Experts of a small language model: 64 experts in each of 14 layers, a softmax router.
Below are experts of layer 10 (counted from 0) of a mixture-of-experts language model. Rows are named router (the router's row for the expert), gate (a neuron's input weights, with its number), up (a neuron's input weights, with its number) and show model dimensions 0-255. Each number is 128 + 24 x the weight over its row's rms, rounded and kept within 0 to 255. Numbers have three digits each.
After each expert's rows: a language model's description of what the expert responds to. This comes from a sample of Wikipedia text that the model never trained on.

# expert 62
router:153093094134143125112104112144141148178136162176131122146118140124135089143130118106098135157140120103140162130182117090132146162097159117142099091101133123141129142158140199125126119152112173122162110155130121132122131173166131178160132128156135103144146123126151136093128144112124149146116121111160090115139140156110124097132121139153101114155122138134141130131086111169123168087155135115125137096148119104144149158145139160128101118157112109094150116131142143115141132161187125136158149138129156134149125129121133142113086104133139142140136151103114100099149161113138125131203170121145102093160124098185105125149093126140191178123124133103095097128141132133124152109112146127104131103130134136119175145099131116128089106093071149065135160116156112149118107084089167
gate1:119078108158158073106107118115161091158174178130116108126112143119155122116149114119129140113140141170120136122133096131131153127072125134137132113065144096136147088118136131150149151110142119104107121126135086143124162092134080141164148143158144130115149153105128135074113160096128142136111089133109132081134138159149121116109074145119135101154129136140129140110127135124155157082099109138136142156131132132132117115168097126112092134118104114067123131108152114144146137099126180150135128082137148155141113091117131160161139106138126104133096087130123117107113124149163148115166096084109123081129094095167136100129117159156132147149116132113073090122117126085105174138077161126090143135146105135136115127172133153151092103135078121097118131172088136134136114165134137
up1:114128138130117135164136094161129131122116129119123168144112096107132114119092121164109151163102117148113122153122096203129146107141130131085181184123151153107113108126115141127130141114163149113141114164141184140135168137127136076108102176132123124103126150148098108122180080129126115132157139109125115161129101157119170113118087138149163086150121129150138139160105117119157087162152143113085086126162152150133057159163156095133117156108167124153142130116117130122123121113123157133169103104158126124105109099165140148098139100145171132132079088107132123155143161111123078121135132142124122139120150120081158128094127124126118132115115124139127110154149143159124131125126119120126112053113162118187119102133127111121123131115139105074118150163163135138091135135170130
It responds to: Word fragments like op, mb, ist, sp, met, often after a capital, as in Pope, Top, ambassador, Population, metal.

# expert 0
router:133082119152083145093117118149167110140164119133097130132131156104143119130111112086100080160119129093154171143100081098137121153139147127074116126136134120089141144106107156159110124125146159110120122149154138152158149113143124154162154128137160137143145128107168135081155158116123132131118136146150086128152117160132107165152123120169107108152122101136109090135109127114133175129130127120129115094148155118141125102129118112151126133139143126121108122120116137097141124172118129123143149101192117083141090124162197149131149140097141158123107124096088084145181153146111128164117114149127122092139103124125079084129106084146172174121141163133117091104132088164159129132089082153120140119137068098095121136116112148134107130143121138125140109142135129108152142095058148
gate0:122087112163084104145156130089164113141107150137129099105113150142124135101106145115141127121144114128134152102139114117133126168155116138110096117072152114128125128162140116136076151116134115159112156135158122125166140147149170199119122108161136154136129143153148102133140128149151079131121172104112135123189112158124183152152121134062132119165144139142115124128141151138172159112139086122102142099176089093153109087137073115115116149144130136163102124116143158111093114161099180142132138166153126124145119133159161153111083156120127130098112092116120100106139122122134115128139160135082125100151141146173112138139163126107133098119138163171111098149121111123122109150082156108127163142147101127126113123122104079106106143140133159139160156153141165150148121180102128
up0:167151102113104091157180166086119136134129152135118119151108117163111121134126135157145136088163110104132134166144072058096147124104075128126146123114124110094099153138105086156140184156136135132115130122132136118145131107113119100156112128143148119088095077182120103188141143136145126145146141123132188162117135154119147160144107115167161150145140119111112112152125150139141100094157135116155114132114123124146132102108116144138082100134115158113128109136138158106156129151146153155108121117115116152135102101119136151167110102087127127156096147120121140149167140152187109138109088089131114123128182109138125145115135109140127075092108088163141186123145140125133129182130142112103126143170139107118148128129130129113101109180126101123125137149156163128115094173158131
It responds to: Single letters or short pieces just after a name's first letter or two, as in S-w-eden, E-s-sexville, K-im, Q-at-ar.

# expert 28
router:114131126102094178118148138176145114134133185128134150133172142109120088142160100123128122158126093102104152101136122103135155144132143116125145118168141094091135121105113149159110116163161136135129084116163162163138128131147122138158150128148159123135115088126152165118150135149120109134123157122123124114121134142101122171119102116134087159148111178123110109126110139171140172091191152091146148110133171165168150137178111158176103082166146107096153131124135129083143115168169107130085133115144139116135117154080129183123104162131182134133083124123116121093150144077095162123126121155164094103134100120150123101166128138152143157119127140123151095105125108145147125140111134128117178112140108108084119103121121151132132091109140129140140119112143119124113144077095130
gate0:125147161142098127119169135120126142145105159134108133103108162144116118110137097164175141117090126126102129127102099116160133145102129099099084091126168115158137136119137123102122131124157138124112131130192145105108163123129142147136158124117136147101120124108158126170141127153178129160082134137144060170133121129138168118118150117118086156122074113125116118075143137117154119137116094150126115146088112150125127091163142147121106099148115110080145084175115117108121129147144082114115134144088119154144136155117101139158125108169133100115174094097176115091100113114155123138114167089118118131134109129106124140131097143112158147112095213124132149170123104152177085094175128091102111121136113109105117102126123149126108086128187140133141121113119126124132141143119101
up0:159121201147094128137119173123131142127146187131132140088114137105111140147134128128141160134115147134181158174138106142079120101118142135123135110128115123102209102092153085109115115141165150136096148075164108156113130144148139123129119149127091141111133133165144110119124115127110111137131104129157092114150119167121154141128108118102127153135061183105070121104116107109160112138100061119107109111130130107119133110125123120132114130134129115129130133149136138154103138112128123146123127131122169165169136144098130121116137109133187131147145084117177098103146136097139137145158178120141117128086159149140111099154111145145174180117105108103152131114158145100156077154128119073127150099119108139113133125126130151112099139121086133171104140141098129100105144152158115
It responds to: Country, state and nationality names or their final pieces, as in States, American, Estonia, Lithuanian, Malaysia, Republican.

# expert 12
router:133123119151077143125111132141150150143130172113141179159115150089133103134111142088113109144121105142102170087124083109150141158093119116114119095154147131095133132130138202139119113113142143096110120140161127130120083155132108124164104133145155123163135096131174145108136133110181127108119108158147133149121131139098122136138087080139109128123126148109122106140145117118165140122141153091151128104128137160169150133206136139131090108128123131136132103090133114099142101136154072117152128117091164093134131138088160144129129158128138162117097125078099139099134110086117146159130123147124079134150114108138094101140157074119125124103077173141085127114123126127146173127167084165144151104144143090136133094099108109153113115141091154130139151096176143131120141102129128
gate0:154167156151138125126114110106136158187154146113171115138150120131126166100116126137140117132178144167126112100121138133139139091145165096144149109133105153162146144138135116138161132087138154103104091116121148107121128123105157123165116096143128150150139105134153137086118141108134128094118090123130111152132172126117108089082133090175147148178096147109107126095135094143159167142132138171143154140107083129187153160121115093126116097126125118139106137121133085107159152155156116122135151080118112154112193131105131118119070120121076147126088125121147125135156150171107141086110112122112166148097156149149067122142161152141133180140163116162147142133123113128128128126118116128122094093143157113118120087138125087152106175120088134141099116140135145115137118083101141
up0:139141127119139136106114099118138112161177128120174122152122147101158173092114156145120131118132107145099107118113140203154089129123112103136154103162123167157112143134091139163143123107150181095117100130116121117103101098116147138136169107126122135128101087101168136102122128107105161112115084140116114114135112159112152129117172106154107113168101143147114138092147118108161128119106130165103142147129111174157156129113125095154116124141148138133123118098145107114131131156161123109115161074100109132098212119161134116103075125128115117148121160118149136116121083164157158103131124115123133144094129131123062130118183107136151181104158099175142157113145138145139095122115096090140127072128125134158139111138160092152125153123100137110101129161130152125138134135157159
It responds to: Four-digit years or the year ending after 19/20 in dates and histories (2009, 2014, 19-68), plus so- word starts (soon, source, Sultanate).

# expert 40
router:104133112125135148140123104131167161130125160130137173152130150103174105140119114103126121166147137106134110105150124107155131136144127103148113107159164120097128160138092160129105118135122154134154110158117160155168142169157115174129139112197119104126163105132142128123178141109175145109133116110151089099126113186112114161135118095172125138154058151184077094155107163139144142113151152095153117098125160143127131108133122144153093100130171086115131140127140172094160112135145116151110153080109127089134112117059140162114115123123134130168138119109104127113150169140143138134161136133166107110155123112139097110153119105141165138104110140121130100109144087118125118113077114122115127104155113117067149114087143142121136154137122148136143112132163124099100167136108147
gate1:122142152111128108101134098140130122095130109122112129106158106120147121168182135121117143069086100107106150149127128140145112156100084084111128132129118117137114106153094118132104114167104140163157092111101112120077118147098084145136126179150113119123183160134159096085122148106132113116163127155152105128141162129101103109114121094121105132107121135115142116163138162132156115163133139176109082106131096160108159174132104158170095148113177158124166148119118093143111140169133123122179109138105128117145098110133111153120142114119139107181117121148140136131149116135126156118133144130151155087111163095106079122106128109085123130091130150132147099087163101092158187106097137107117106098126139138156136173126079127149098130147151136118097132102135177126118140147115117
up1:162127167116124125156120128109144099142161151129130127153121173164077127113095159129134090159147184143148142119155129124106147121126161183117149131108129134130144170141172151125141127092115135101099133135154144150149118120173135100138093114148121166091118134115096136188153138129109104150111118118148141161149118154113164125133139132151137136109164101149104155097137108119093144132120083105145146174109133081150098088137157101091172099140092129136090116120133123140111126126115157120102172114134132140117165136131140112142089116141106144093127154106112132165119180124122092166076140158092144155149080141147148146112165158176157116133131089123112142155077160168127075101150125136136100142123124100109116096132118136129146131127081142175151151132095115151172110121126126
It responds to: A hyphen or pipe starting a new line in infobox-style field lists and tables, as in - Family:, - Died:, - Phylum:.

# expert 14
router:144132114114108145124100121147137130119154115119133147135167106115114119157131132107091098123101131105137128127112128089146158141159093132117104144149135130115165134135138150141114098156131169111132102131147129143148149147131143168172155118154155148141192135088149142121146144115113091133120108152178108144177117180087145173149125130159144124131122125150108098124126148132116154119147127107130121088113125133166175113124122135137104076088133116129132107079102148082160098139151113130079141123158175118146099136122167147052087122121126154124143120122143092091154163126097114143146148156132116130208104106114092111128065122135154154142136141118129124110096078111127124165084130114120118113168139079101131090124117163159104112133139131097116130087121125122145162090085115
gate0:112159126110121082155094116112091077139143140147114122081118114116160115153125154078073129152161144093129128084112104126123069127114086082168142087118130102158131146156141134075130175113145157139108150158097145101145126108160154168157134110115129121159146116113178105124110131129112143138126139097140086137142103180118049100112107164103145163135108098146136124135112118113130141122109150133149124121128154117151124132127126100152107145137107112134093093120128101132110138123096107069194152090158151127127137170149135158103175132105167132147111099141128142158123119130177130109169134149133137091167131119098111124140155127115155107118115123094145106138125132145106148139132088132144112100085161127165146140110141128121081156134139131131114132151118103134102146168113121
up0:165108114117138066126108160117107133135126121148096144130122138110153114143083117102093126102161114132149145128145103085108108146146060123141121113164138121116135115145118106110139146116090134163106128109100137108125077144186161151137124141121126113117153107110159088111085147169128110131106151133135130167179114165136113130087130167132141149134145121126121123128107106120107166141097143128128112103115133134110137153110150129122107147103102138151165114095191140098125133122067137089130133120126163120153127122132159139139153153105163119110099096102116165159115095159143123147147151122123137073182120107131113100141147124122112075117136129142196121103122136101106140093095072102144116148086125149140104107099124151104103176134137164110103112094074092174143137123097113
It responds to: Mid-word pieces like ar, k, ur, z and diacritic letters inside non-English names and rare words, as in Hebar, Yıldız, Kuznetsov.

# expert 45
router:139094076128108147115134138164134133119139145143071124196122150136151123182141089089101083140070136106154137071128115096188135150105144107115102137126111133096129129109103116163117133160139137087138111127164157137140166132141106138147122092127141105151170131145154129094121139103163121121128146153149134146151101168134119143148123134159108150165143146164144073157120123121103127109129122086118158078155140127134125144149116129168134114143130094138143083130132169117120149113162123132121177102157127122129130127111165143118103132094132136135086080125136138116128181128083147143148139145134135094161096137172108104155110083130144162090110134121118136081113118127113158130153089134104140124155109143096116112106119176159092142139117138117173136125135101103150166106095155
gate1:115158127129114132133126125179126114154103183155091177125098128106124149066112132143143136099077122138108125072089128100115124174118142123153134132114129088134141131140147170124114119162134153139114118132081084137112190092129108120119108109080169115168120112107135117127137153073101132148136148151082118143127123127176090143093136139122123167115112107123166061175142141112103157118118139142141134114106114148100139137115112147138083126100134121146107105155136099125150108124147142123116145077073143127096157141124134122123125111085067116131093131102120118146124152158099125141141148129147157124143126128131126145140083143144106134127100135163115093110116138154113113110115130119121077120151108162149088119142087113082115139142157085156173120152118124097080129096101135
up1:112110130149159132122124138134120116106090089152177112121155141125128116192161168094095124194171144135116100135155133170127090111121140107105109129162175170119096130131103111119131135159096126156127142152137128128135070093148149160171173142147124119127163157089140155137117092144148151124134118091096127103166120125143117116133118143123128090096124144137125163112130106146141115152132155101108138162131204141148153134137123170123156122140148117149173134101089182117079133154079140156143096171110156153138126172164094142131128149158165129133151104129144168134126120131106139121127147103148119159130163101103183108125152115120128115174121114135126143098149119101143104110141126132166144117147142121140118118163115158135132135144141149068130102095104125168135145149142146
It responds to: Mid-word or final s pieces and plural suffixes like es, ers, ities, ations, as in sponsorship, Wisconsin, lyrics, features, philosophy.

# expert 6
router:123112117131118122131098061134129141138149144128109158130127153099124090128147107088132108148107113142131154103127124094155142153140140139089117117137141108113110125097135168112086139151128172127156123165177164157128142142165092166137123106189128156146142117125141145081182150127135131114113149129147139150142117129122088127150093080114102145130095175114118120158110157124156166103141164130164131114127167120145136127170112174126110084133184132105129133127136126133168109145114106140113166088154153117149130144089145151089134137116131123127107072106131100139150116113100180147136165120168122125163055106146090078127098122131132138115086168126137133107126094140143142149113095160109137104115085123117139075119126121123127106137115125132142158115126068112116139141097169
gate0:130135115123099128153121096151135137142164127099097147138096122117192117172112103134141159133145146134096111125139118099126054104112124174144145077162135143152103154130100114116150104103162147107112170155132143119139134153098138099102066137085105139115159094110129135175108065141126157147115136162106094121166084170110121141152143132125139131105119105141131146172145118119119126104146128153132157125122132132137099157121096107137133138138098145120157099140138091099117136104152109179146152137130147125119144147150126133149132122126165092129145162102131088125106144155142163141140148065149170114179073109131134128114123170126160124035136115132110142105161131154118123144158115134124105135099128185094152131127128147131112094143138138141134095155156114146154114130150121
up0:123117148156126104119180169136117149136133091133125122113137179136194110155121150136108113118107158126123134109107130119133121141164099205154092110139167158121110139107126123163115122168150147133199151124106147095162156128178127145084110118088137129147111135151144127136154053109115137115160145124122117130124146160129104144163130112121122094109136084121137096177119121125094133134122109131130101105111143082122103139148112087113132144143154145136134120101099134131092124121125111128135120138095154157145108127153108105107147186125122167126083158147150117151090104085141120147141139162135149110096086112076151145103121104138115116105090115095151096110153165130123157122129081113136148110147147117152146130150109105150142098122153150105106189149137103110132183121150147
It responds to: Numbers in sports and results tables, often right after a pipe, plus clock minutes like 4:00, e.g. 95, 70, 78.

# expert 19
router:146121113107114159137127123178136148128143140176078128096142155098109139124169123103130119134112104126137143109114111147150162162134120120092117129160107108116171155078095155113080080151135132132124124115140164131187154137129130149122174119149174136133138097103156165120147140087128079121093151153120097131157103129125100130147095105147122131142129164156139108177090075133135129119133157111170171096148118157187151133130103131139117108155139121100141131101128150081147150186148076152102154102124111137109082139124126127112115095119191156129138148099121107135137126119116153140137149155120127095150127090126121097140104094181159155124086132087106128132123136121138173104150125122106130116135139108140126133104137130177100108173072141104103151137139114112123125121132138
gate1:137095133116121146138125094177123132117090114123167153131142131132105139151122143104136128104130155149160132112152117148092166121129137100131115138091153122156104163126088157136147135146103151127131091149131112108152154129108132146129147130118119126122114147130121126123115144146092124075162106164137126153151141119096129099148100177065111154096109144144152088166125109131171082142182144150117132100126129180177123098166093156113096145166136131164140096115137127167109163138088146142153115108118117056106127147123098131136123125087166148147183104125152142146156102125180132141127132119151126094157109129162129100138153145175124092136097135119116153145084152147145097128089120120106156151115122096128140082160171099104123126157133157101096086144145157110118122102103094
up1:143126131141150085119131147120155124145105169136120105066135119084117131127121154132111121139094146134157124172113128066077130148130088144136072145114099066130087086113106123151151130126143110134172131165121144150117105106123114119116139088107106165140112142139139096139123156131150163137096116060135100127134049120157139098104100186103187109144125150090141099125123131133102177123121127151119125117094162110119130138136098157131142126110107142131131100142131103133157094118111128101134116173148129154158103160146068153115159104127122134116131110145135140164114128123114157123117119147142111139153138090108134112154113106086115120155086131137173102153105101109087101106145136146149120146105084154119142138150133078131119149142141113113120158132104074097142158116140120
It responds to: Colons, pipes, semicolons and list dashes right after a label in infoboxes and tables, such as ZIP code:, Released:, Branding:.

# expert 1
router:100124143129122132092082089147178148159120136145121137133145135108114128138131097112128071142117119115133164137156097126129130130114141110142090122130166106064149158112101150107117121158139144115126098139134151138108143137142112137122122087132134162172145114124116172134169157128141120129086141129138084113191118141160145138152085116153117109129110154138110094144127073148127139091153134117154133118139139122139140176143123158119127121129143143130130124124127155121161121126132104126120129097116111138077121134103131149128102123114189152161079083119119134087130115066122162110158165163173111112132124115156084111140105076181129159123067135097122110067116111161137165154083119168094169130151117124105133116110100137139084115166107154122149141120140141099130131122073133
gate1:107127136111142092087134155115114077153146080121136112142124135147127102147123164077090134126137139175168165120120123130093140191104117085143147172106131118171145141135122102126128149098150138139087092106123107132169131124087162203123152165153107104150112158125162111104155143117149100096116116111141144142163122115123154151094127166136166131137128137128102150125154135118169138126137116119120162120080141087115149122118137174129137137131165129135121137143119164152128112149142137133128099151130134095143139170178158108197122112114112108141090138108137093136160118118131152125111132134170096175085133142161108125150189122110163079168108143147120165129114084150126115101164145152143129170183132131127139114147125111129145110121150155121135148105137147135116136154153123
up1:135144121162139099164116101095107115101127128138086157126144104114145124145129092143113125117125119088137128113102124140168100120145149153108123135093126108113117119128086118140118115141113098142176165123144123165074138114187172129125149148122142111143115140125142147175117129130109204138149105119118100106148124085140123079113069096141109144150151140122177122121063150091116151116121117142132129126170161132083136134138106144140124108122108129156100088136123123116172162103110070114169080165158130127176121167136104112154145150130115133140159124132122127111103116127123179093122133097127179120180143124133123140133124164108087135115180154119183136154138115115163162103122093119113138139097138139139124124117150114113112150174103111082128135153124103130166130134091113
It responds to: Single capital-letter pieces that start a word, often after a line break, heading marks or parentheses: Founded, Departures, Genus, (GUA).

# expert 17
router:118068106086108136117121073124133118119141166139118166152139147114122118131141106092111109123094099066129163123185076127128144124159144095126080107135161080088136122138094138144121116177136150117130095123132146152163107139119123121159119124160151156165120088095195167107150156095108150141114115139163118142131134123120109152127091104128145131112128172141118098170107119139110146151157145106132148114088156165136155171187096143110116120153135132107149111112131186102169142139171128136121142103124137127115117137112141165134137114123153129128144112092069130117131179123112187116146195140156110131120109131160116123107115079143132153099102130123153125117136105143162123117119130157100137088134118144125137118134103130180133084148137132127110114129132128117120138095149138
gate0:126143136124128081123137113130138158126160174082167080141106125098144131106135104159153146132142116113107165120120111165101141101141135145131174107106121121092179126100131131167093168123095133130114114092121126093115129113173096109128114133150151135160099110105148115126100135087094129123102105103121134189138127137132109135127140129125155166092107131122105166113110177129162178106168135109076113103155137090158140124115138149153115094137122168074119116132105157112147152145132166163106164118118097118174152141130175143107142123146121109173155125104140128062139112110111155111118151152117126154119110163139094122097090145143131115092098109196130139153080101098142115119145136154124114114103135100118111112131147113094146101089142098133149106110144141148144124162158104
up0:122073165149105107165089145119137109183138086135106152184148101143101117126105118108117124141135147108133101142129113144155132105120122120128080128125091133168086139158120109073193080118147108131185145131127158149124160150122165124141167140062127134107165096139108109116144133111106113124113181135133150111144094142137120141164099138137131122135099115103140060105153090110111104116098102170151108133104142114113115146081102130113114131095156167139143127142159058130103104140134117116133118135124154126106142096106094123141128136147108108077131108156127153135154159142146112147164117090146146128145167122123122142141162120129111123144162133126104094109137173132145123059113153133124161108153132110130142150115123139133102151146119186115111141130161121113113166107126118
It responds to: Single capital letters or short pieces starting names and acronyms, especially I and U, in political office tables, e.g. IRA, UK, Ivan.

# expert 33
router:125110107103112185081117102116139157112126131150149142145124129143173086149111127103086081113130101121157126092146065146122120147122183124115138057124151093127135160112103148172140062107164141072140121106152138174149135141136128165164153129157145124143152109133136147100164140135130114104107163141181099102150134160136117126170124098134124113159100133102128123139129072126155173125172100167170124127135148117152135137123140144096108149125163134104158112141145148113141124142174134131099132111128132101120151096077124165165097085127115145127126114108113124122115119142112158144155150121129095115164127104108102084162113100151135148132097118107120131125143082137111163078117100116121126117150116106145126095118119137146117118148133120134145136105148096126188150117104155
gate0:126143117114103163129157107151163137111170138158079131104149129145169167153120147122087135112112146119115187112089145108135114126098125123164146142139130171112131135098105129127122079095110140126095160166119128143162116145107137109148106135098164118133150146110127140116143169144156160155131110143100079102124164160106116105139147100096147106119131073133128147131121101155146140092183161157135131132163083126158124124121120141105142123120170117107121116136125144145148110165149130118085156116131111104097080132153137130160154121143087131134129103095149168120129154165151162124131147138103093124168106143128130131138117193132143144131131164097087120135135121123089181144156100145137130134145102145156107141117058135089123117154144121193081085112133121118147160123158165
up0:091140101139088166102149093122101149150156144163099131113113142119174117183116148130096099157128112122096137097074145113134124142128168115156111168107107152140140124130081118162147087139157157102125140155154139145198137127148163158171129132127158133142151154125110137156109153163135126154176086105125116095097162108131124112104159132153156119121086079137111188088116119112139155084149141155143129095107128117130148110078138144123129108124148103107090122137142163121155131146124124099074108093105148087137133153157147145130153097132071170145146164107138114118112131136118165135132185115126107126165126150153119122130132153087137111120118129109123129125152091119118163144104103153145132091096106140135110120106117144118115141123140071169112107115110137117123132160148140
It responds to: Mid-word pieces like d, it, act, mit, lect, duc, spect, in words like address, either, Title, decided, adapting.

# expert 51
router:140081136094127148101132127161118123167094147137100140122144150101168081121150079097118115147131126106125148094113139060198177147159150112120071081144143113109151119123072140169119124140141132128127114139108131147149110138140117127157152149153122106125124074133156148115172128106162088109078133146174128140128131135093124137146121124132100125161129145187112113174108105133132148078125147129137132127162146127117171155141082148121099129148171123099137130119146121121129127130152099153139142107137128122125070124115120146098084112089149131106129139146118121121123132137087156148132160175157093126113099095167099125167093116125164161125120137111127110120130112149171135151120108161120161122186117129135141091104097133152107098131114152142106148138131112114111148128096176
gate1:101113155150089104053122167157120123132116149118073131153159131166151102184140093140119141106156139117122123091096133122133176114149111100151149136110143104118096176122124158193146127126138137130173112124068132163138135163132130106084113155099116117150134129168140149134140121120124108114093133136151133107126123113159154139100071155113121098148122130144173148120128170142128116077094113160128151130149121073141153152097142106100176166104119161154149091112124129122114100132116124131132176171136131154107080118074102126168125128139137108143139113148132167137100150145090135117139106153122117122147117079135081132119106090084137124110118132133151100154108131152100130160125126130109100096163130104161124114113132110161117128172178139121132137152144134122128137123120152
up1:154125107113161118150124115081129137137130116156170104103105128079108138106137142139160120101139111120140105109104086120101081141109108163140103132137118182103170109148132099096130132136162113121124139143169141101154123118137097138157132123141163096107128101086116131131127154123097126160206171154143091132202142137105106144143197140132162161107121156109097095130109100089088112167165146067126092103099130160083097157147134116113117097143162079111122146150131143126126138147161157093167091127105156099119145163133128129093168176118118114123158169147117090128129097130122143125117147115111156134142139104110131113137149128188153137161107116127118129119131104096145135145164144131115155130102134123125144119151135152129100159127080123148145128136121119133121118127149118
It responds to: Function words like it, he, who, which, and, still, and adverb ending ly, usually after commas, as in "it itself", "literally".

# expert 24
router:148084116125108162106119120133129168122150119132108118128159151132097108122137131112116121139121071127181133124133101134143134136125127114144092122147139125115180172101066140170090136157160134122116101138132173131141142126148121152122151117180144153139125139133147141100163128094118092125080140170130128118140098127132078155155107124150077132139135173109099117140122126171173150074138140139103121096094148149135144148168101138158122111137172124116132119121119154128103112159145138125101146126126156074099114141120120113110092113114152133134129109145116046127160123123119132108159135152154070102132123098125122112169129087154135144087110182140098120098125137135125123136124080143114156114145089136112137097079102165151117068140114169117160113116152100132139165119094129
gate0:101128145087154096138089139153154117136105135081158178105118118117101144113112129138112172150104104089129154106144154130139161117145093144141077145130086120082095156168144121113136156137113103126111139085125132120177113146139159140141089115158160122163109134116096105117125119152151141107124124123116147159140157148149130150098123089128119122154118172116156129150183114128146159133175123154111159087104085129115100055153102146106144101125106104151169158123127145128110115168155133139145140163118158057127106144132112119127165134135096142112172150122104124112133119095129100137097147153176127120133145130138106110139104130088139085163157172136125139130094130150079146121154152120107073117146109103132156123138120098125132102146130162118148123157132116117098086087143124
up0:132096111107169116106102105156140115160133148072146133134123149134118128132124116144088139161117129118175100127106161118166166138137086116087057114118116114078108118147133126132166160138113136136095135117120147118120083149145166133137123124119132154160099130102109094124116126169116151104075140127057103116120115124192124127115118131109110098127124128118150093135154092078130142108177122155105122150094147141066136147130106164149161128100141115098141121136135152115131109179161161128151139132152138080120099170149121131136168150153095137085140103111129124098103128108124160099093120126137152137113153137156125120112087131129108133152145171143147128102120136130067145128141176135150133087115098108145160122129117094115146131134131140118155142146059118110140084137114150
It responds to: Pipe separators between table cells, dashes starting list items, semicolons and equals signs in headings and tables.

# expert 20
router:105122104111131150131106132162144120109137142101123166109142165114115116124150127093081127142126140118168122125141098137173176173165165130100156113180142111108153126124126133118129057140159119140146112110108156142111129191122123130219093125140120117139131090116139144103115148132135141128111161114140109172129108138077115194141122110165132129150119160150099131144101139149132150126157148124112139111159167134144136099129105188140098102159146106109145129080133146115179108152159142132105131064144128103124094100084136154095104120130163134148105127141142121127160147110123113127132132136124093083118135121182108143176087096142160137107118166109119109126113075128137152112128125158131137116115126144086171128096112154130134118130097130131127167087135107146120127109108128
gate0:078138173136115119129090109122103154130147115170147178136139135149118134159142146152126124097143119133136118094101149072131150131130145137108130168160131085103088093125131140125131097139185123112072134117115136129110136104121108117136084112168122127112172134115178156164146141121120118129099124110138099093123138104091167129159141072103116122142085131113121102152138119097104112109126102115130189100109125119083131163114116144110132137088125104120102121153102147115150153151150103155197091146110134121152107157114128134161162157157096122121147150088110156095138109161122147151135140135095129105173140135133124179122115157115140144105159115110105087124125145132190136069108132129120148109113130165121105068146122112132111116092161161141104122155112139110142118173113139
up0:159073122139140118112132114138152146127141122149094063126135112092165073118102130130122149146115119132138116123096090131096117095143098127093120102108122121143170160135144162137120163110090112144133109144123127119130124107123159155164210179138138132120100163146121111082112090076128140136146145101151152157160107164182107123091129163141143105123110132148129119168128118134143089142131187143134096187128124113177163105170158117133154139156101109122116143103114139109115094125149120128090111148135120151103143107144118153111098107098138112104117131137123101156149121109131063114126076126134127136101134110102101096151124111158128114152094129146154170128153104117103109167147120144111133134124112082138094114103180156097126159148124135090119092144134142148111130124106099
It responds to: Final or middle pieces of proper names and species binomials, often in lists and tables, as in Claudio, Ferrari, Chandler, Gymnobela.

# expert 48
router:117072114103114138119127118206115151146140141111121141151148134076142131110148094109094122152069136133143156109126136108145141132134154114124126115158128122118167143156109143136124101125162169143131096129147141157143149147124108136143102111172124133143133109113148141085102142116128131104111135131141095104127137178112106172120109097128113128139124171150124105173090130124132173114133163122127117096156144151137169150148114129139103114128136121116152128112167146123144124167178107164075149099130129056104076152111125159131103148098127126134094116118126141139136126102093161155128131165124107113174120122145095108150084109126139137086064150120129115114121108123142126105121125140103137117122105144095131129108089124153130138116096167058131134106210084080107148110105153
gate0:124129144126156141111127164135153135127113095133132149145155127125109100143159116131125091161127106096107122113099130122120111126080108130122165134130086116099133120137144126149138138154144119106127113108142167180144133114123133110048140117132120186140140136139110154139131152128098137159105109093118134123093086119172145117118101173120096131144153138133128141139123146143095127118161199152115132106144117108165139101143144112132134163124083124121130131139096127132117132134086126110135119146165180188149165163134110157156102124144152128081128151158105130141125146101159141106156134082131158147124108108095148116107121139150145186133068147142123163082113130136117090178188096133120192128173113074115123133132152111167124131148143144078165161141112148124139110122117170
up0:084121113130053134052150153154103118130098136151136136116127136134108117101130164143128122162149145161114098149156128098168125115107126171105114088121123112169121130143151139147115122136131131103112071142118110135128137114137140099114125140149170126149137125124116107133080088174123113127079133153131168093146149150133150114114107137165157134141116170113101097122111105164180111155115132120106132130129135140107122161096153117131115098131110137139122138147105172122137182135166101134101102118168126120132129149163110115076113138077112130105181171115171154169153131134126159085158145116096129163129113141130124100127161125105160185128123157129149132167115159116132169146139143120125149144125135143116102093139123121131138148131144155187182130067138120097143122134089115
It responds to: Modals and function words in sports results and prose: could, would, did not advance, two sets to one, Win %.

# expert 50
router:127119141133121132102104095166135138155133131154125171124157147091113067134149112115131097143136139095132128121146099136149172144132118111134096100157142129103136151102111154131083142131137155125137116131143188153127150139135104190147131123152131146162160130127129127144166149115133109065115137174161129138142117130113112125170074118123108176128124150133114117158143099132160130110126165144161126117118138119117159163164088147142111096128147123153125103122119162126122104119168101183093125106154135120134097151128138184106130110123157166132085132137130086120180160096109161119144153142130085113150112130144063115119130132144108119131111138101135136095097069142161131132139068177087119060139112082140107106120132141162089090154142137128137120118128114108144133106140152
gate2:198116141157111071130110153125131089133132142134109117175152174111144131149119068128137179113121127091123139138106160132121153127164109106112159144111163159124137107122150106107085099154132143161128111147146140130156146190117151151160137099158128094097161180128174144137137098162100145113179157107102126139123097158116130101141110112100115134162138141133118105119143115118146076144117091157156083147178135113102120156081139133164134154129145157130118085094135148094115105141156089133109165147124084147094142125091137131143156160109101143153126166153129117147158138138145140161126133153129129096136123132120147141113131077146158108125118107113125114101152148118153127129137121097150138132095118152135158128133119110110114087130145158107054139122113127106125102168155149
up2:142108100178159109107097123131155105124129137121129140099102162135113164107147157063104102094142139137169081099115128104110104121134128157141132139109122109134145149164180094128126121127160074135131110123128113167120110088149116123076130142125117143145113110114152126104121175123130109099116122125139134169139117166133133138105163090110108101110096128146074149097126096128137116145135126095138103082116136109141101118151157121137093125136117126133127142092167159151114130159126156066086140111129107144122132165140149106092089132156152136106137111103098163125139112154061148101072149176122110146055126124120101064100121126126142130147178128097127088164134090111129107097111151122146165117111144156151138124121136125149130099132103094139141149151129091104134124135152124
It responds to: First digits of numbers in dates, scores, heights and tables, such as 19 in 1995, 5 in 5 ft, 1 in [1].